Weights of a small mixture-of-experts language model, trained from scratch on English Wikipedia.
Size: 14 layers, vocabulary 5150, 37.1M parameters.
Below are experts of layer 8 (counted from 0) of a mixture-of-experts language model. Rows are named gate (a neuron's input weights, with its number), up (a neuron's input weights, with its number), down (a neuron's output weights, with its number) and show model dimensions 0-79. Each number is 50 + 10 x the weight over its row's rms, rounded and kept within 0 to 99.
Before each expert's rows: "comes after" lists some tokens at least twice as common just before its tokens as in all text; "raises" lists some tokens whose logits its average output raises strongly, later layers aside. This comes from a sample of Wikipedia text that the model never trained on. Tokens count by the router's weight.

# expert 1
comes after: " of", " in", " to", ".", " for", " on"
raises: " first", " next", " last"
gate5:37 56 48 57 41 44 49 46 53 52 53 57 50 70 44 57 46 50 65 42 54 69 41 56 60 56 54 58 42 66 62 27 67 32 61 39 35 30 49 52 59 44 56 45 33 53 30 50 60 55 65 65 60 47 44 54 33 45 49 37 47 23 66 48 32 53 46 43 60 57 45 46 65 53 53 60 48 39 45 54
up5:61 60 59 46 49 49 52 53 53 57 44 53 46 37 68 57 56 43 38 62 52 35 50 47 39 40 42 61 40 32 55 58 33 60 42 48 57 57 60 58 58 51 33 48 59 60 54 50 47 61 28 41 41 60 62 58 64 60 64 54 54 77 39 49 66 60 57 50 38 47 64 62 38 52 53 41 44 50 49 40
down5:45 48 54 55 58 64 38 47 53 49 51 59 46 65 41 56 72 61 59 42 40 51 37 53 48 38 54 50 43 38 57 50 50 34 51 61 50 53 48 51 56 59 52 37 54 41 62 58 44 55 61 34 59 43 49 46 60 60 33 45 47 60 42 54 50 22 56 50 61 50 44 36 56 31 38 58 68 63 39 40

# expert 32
comes after: " ", "–", " G", " d", " g", "b"
raises: "he", "ity", "ational", "able", "ree", "en"
gate0:38 38 60 65 34 46 47 38 42 45 40 53 60 50 52 40 64 58 48 51 50 39 35 62 57 44 69 50 63 50 52 44 36 54 56 65 62 49 41 77 63 56 25 58 49 50 41 54 54 45 62 31 64 49 64 54 45 51 46 46 81 50 45 61 34 58 47 51 43 48 51 54 48 56 40 52 57 37 54 47
up0:51 51 50 57 75 43 43 40 52 61 44 50 49 44 52 56 61 63 55 59 40 59 34 37 49 48 48 47 50 66 42 59 56 45 48 69 38 50 55 44 53 41 53 48 53 69 41 46 54 63 49 54 60 44 49 53 43 58 61 60 46 41 52 61 44 63 48 55 41 43 68 46 58 36 43 47 42 33 74 51
down0:33 49 33 38 52 40 55 42 31 56 54 58 46 39 54 74 41 36 53 71 66 46 42 63 54 33 55 60 68 50 56 37 52 69 51 50 40 51 52 48 35 57 58 41 42 55 59 45 37 44 62 66 41 49 47 40 41 49 41 60 33 47 35 45 40 41 37 58 42 64 49 36 32 52 56 52 52 69 54 36

# expert 18
comes after: ".", ",", " the", " that", " of", " where"
raises: "ch", "ll", "ce", "ron", "et", "ak"
gate5:51 46 55 37 47 51 63 42 46 44 32 56 59 54 41 56 45 47 44 55 48 41 47 30 50 61 39 62 54 75 57 32 55 58 52 45 56 46 61 38 57 50 55 52 61 74 44 43 62 58 57 37 64 58 65 42 61 47 57 53 59 47 70 65 66 52 38 57 50 49 37 36 64 61 58 37 48 55 37 34
up5:46 57 52 60 28 44 43 63 43 52 43 34 45 42 50 44 38 58 57 64 64 66 66 60 56 46 53 61 46 42 71 47 58 59 77 74 46 50 50 39 42 58 52 50 39 39 59 69 38 55 42 61 41 66 58 51 42 37 39 47 47 51 42 35 56 48 56 41 69 25 56 56 39 52 50 54 55 47 47 45
down5:62 52 66 68 38 69 38 45 44 46 70 49 54 42 30 52 52 34 51 56 39 63 54 50 52 46 55 54 55 47 51 41 56 54 62 56 47 45 35 38 38 66 44 52 52 48 51 63 64 55 61 41 60 42 49 33 47 73 48 57 60 31 52 44 38 61 60 51 34 54 49 54 39 54 57 60 55 58 55 63

# expert 54
comes after: " ", "1", "–", " (", " $", " −"
raises: "0", "5", "4", "6", "9", "8"
gate0:53 43 48 51 51 34 51 54 57 28 39 52 43 74 49 64 47 70 45 46 68 42 45 68 48 60 44 60 54 48 47 30 44 50 47 40 74 51 64 53 59 63 49 47 60 42 49 41 51 53 47 37 46 67 53 48 36 46 61 54 34 31 48 30 50 46 43 52 48 44 54 41 56 50 57 64 60 27 51 54
up0:52 50 48 37 33 50 51 48 54 45 31 49 47 54 56 51 50 48 60 44 58 63 60 51 49 53 47 41 54 61 42 38 50 34 48 34 56 62 65 37 46 49 57 50 54 58 64 45 43 58 42 52 48 57 56 50 46 44 59 64 19 47 43 48 46 50 53 42 40 57 35 45 35 58 49 25 37 55 51 58
down0:44 45 50 44 50 49 63 41 48 64 51 63 46 44 46 49 36 63 62 55 66 49 49 25 58 50 39 38 57 30 24 54 36 42 56 46 56 46 49 60 59 46 58 54 47 49 57 61 43 43 44 42 53 41 47 42 52 57 57 52 48 64 50 20 70 51 43 30 68 50 45 38 41 50 49 52 55 48 54 56

# expert 15
comes after: " |", " /", ";", " G", " p", "=="
raises: "ts", "to", "rom", "let", "ots", "ey"
gate0:46 44 63 66 48 42 77 63 48 44 53 61 54 46 47 50 51 56 56 51 40 50 39 53 36 42 58 50 52 49 31 50 42 55 58 50 35 49 66 59 62 43 57 44 56 60 49 45 48 58 38 64 53 45 41 35 61 62 41 66 51 36 41 44 60 49 58 30 61 32 41 53 47 42 38 28 46 54 49 43
up0:55 38 53 66 51 54 54 61 49 50 36 42 28 44 58 48 56 43 62 40 41 46 44 57 41 46 52 54 60 36 21 56 52 47 59 43 49 75 62 59 41 43 57 51 47 46 57 43 62 60 44 42 58 69 42 39 63 49 45 38 50 35 38 61 74 40 59 63 40 49 48 37 51 53 59 49 61 55 54 44
down0:71 31 55 39 35 58 51 65 53 44 67 42 62 43 43 42 49 58 55 49 40 46 44 40 49 50 52 53 70 42 75 55 42 58 58 41 47 53 45 46 53 28 48 35 69 48 54 49 54 48 50 62 28 59 74 34 54 39 47 55 55 54 64 50 54 57 45 53 55 28 62 49 52 59 48 47 57 67 36 53

# expert 33
comes after: " |", ";", ":", " /", " –", " on"
raises: "1", "2", "3", "5", "4", "0"
gate0:60 38 49 46 71 52 48 40 56 40 44 35 61 37 35 51 35 54 41 34 26 30 56 48 55 33 66 55 46 69 54 57 55 58 61 67 57 55 61 59 43 34 49 44 73 49 57 47 31 50 48 53 60 50 54 56 58 53 47 50 57 73 45 53 46 37 51 50 60 62 59 44 40 39 56 23 46 49 59 50
up0:52 58 56 51 30 44 57 56 35 45 61 72 34 60 54 40 49 45 56 67 66 59 45 49 46 62 37 42 45 40 61 50 55 41 41 37 40 47 34 45 60 67 45 54 40 59 49 72 70 50 41 47 45 51 48 46 41 51 51 52 42 43 52 54 39 65 38 40 53 46 50 56 44 64 44 69 64 47 46 48
down0:39 58 56 55 57 63 30 21 43 23 44 48 66 48 38 52 60 53 35 36 45 42 51 65 43 22 54 47 48 62 68 40 29 44 50 41 22 45 59 58 44 42 58 60 48 60 37 58 52 58 57 54 55 53 53 48 43 24 47 34 44 58 34 58 44 49 49 57 47 57 63 36 62 51 43 59 44 62 42 59

# expert 22
comes after: "1", "9", "0", "2", "8", "–"
raises: "mon", "ecutive", "oir"
gate0:56 45 54 26 45 52 65 41 50 44 40 57 64 51 60 55 35 64 33 66 48 58 53 59 53 52 47 51 41 36 44 46 55 58 56 46 47 45 58 56 45 60 66 67 48 63 52 45 45 52 51 40 47 64 54 52 39 62 53 44 38 37 43 35 60 50 47 52 45 57 55 57 44 60 48 35 32 50 53 46
up0:36 48 55 47 62 37 73 34 47 49 46 66 58 58 56 53 39 61 40 59 58 63 45 73 47 50 42 33 55 61 58 38 41 61 59 30 46 45 52 65 38 53 43 53 62 67 53 45 50 44 45 29 48 62 56 38 45 53 49 41 34 28 23 41 50 34 46 48 64 65 55 58 52 58 62 40 40 45 34 56
down0:49 62 47 63 46 55 60 48 30 52 53 51 36 43 44 53 49 66 47 35 50 56 47 37 48 50 58 54 49 38 47 67 48 35 57 41 57 51 67 59 46 50 48 50 44 42 45 50 62 47 37 55 54 48 64 48 60 56 59 43 49 37 52 64 60 55 42 49 40 57 49 63 48 39 33 67 51 30 43 49

# expert 40
comes after: "|", " |", ",", " in", " October", " November"
raises: "1", "2", "ver", "8", "9", "3"
gate0:50 31 44 59 55 40 58 49 42 27 59 57 58 57 46 58 56 48 37 40 56 59 47 44 42 58 67 45 59 55 34 37 37 45 50 49 68 47 52 48 80 42 52 34 40 54 56 44 52 46 64 50 52 53 55 43 49 27 41 55 48 32 28 62 51 48 61 47 46 39 46 42 46 62 52 37 52 60 44 48
up0:74 55 52 58 58 32 46 41 58 53 26 36 52 55 45 60 63 47 56 51 47 55 46 64 33 55 56 53 58 46 33 66 48 46 59 55 66 48 60 59 72 26 45 47 48 47 57 55 47 44 49 57 36 38 32 40 56 52 58 44 46 49 35 75 49 49 69 56 58 50 40 54 51 63 53 32 57 44 42 53
down0:39 33 36 54 51 55 49 72 75 29 47 55 51 50 60 44 50 59 60 54 51 70 45 39 45 59 53 63 53 48 37 48 47 66 62 45 37 53 60 41 68 49 41 30 58 67 54 63 43 50 48 44 33 44 46 49 68 52 63 44 58 40 36 44 54 60 61 48 48 62 39 65 40 42 41 46 46 54 52 47

# expert 13
comes after: "2", "1", "3", "4", "5", "6"
raises: "===\n", "===\n\n", "fter"
gate0:58 45 53 71 58 49 50 48 66 45 52 47 49 56 45 48 40 49 44 55 66 50 39 59 58 61 47 49 48 64 51 60 56 54 51 46 43 49 54 42 46 50 59 57 54 33 53 54 45 50 50 41 52 31 63 54 51 49 40 38 64 56 76 53 62 50 60 58 39 60 35 58 41 53 51 54 41 47 40 47
up0:45 66 33 56 52 28 31 49 42 50 47 43 53 50 77 45 54 55 47 43 33 23 42 59 43 45 49 42 54 38 60 56 59 50 63 53 57 38 49 60 44 52 51 49 38 59 41 40 73 39 54 52 43 70 46 62 45 52 57 63 47 41 45 46 49 48 40 67 43 41 57 38 68 43 54 49 64 63 63 25
down0:63 60 44 52 50 54 58 46 42 56 48 39 58 65 52 33 31 49 46 63 61 45 46 55 57 49 44 56 62 43 53 59 59 54 58 41 62 47 36 37 49 58 46 54 36 53 71 57 63 54 53 51 39 42 36 58 41 47 52 29 50 52 59 57 42 35 47 64 68 38 38 29 59 50 40 44 29 49 36 48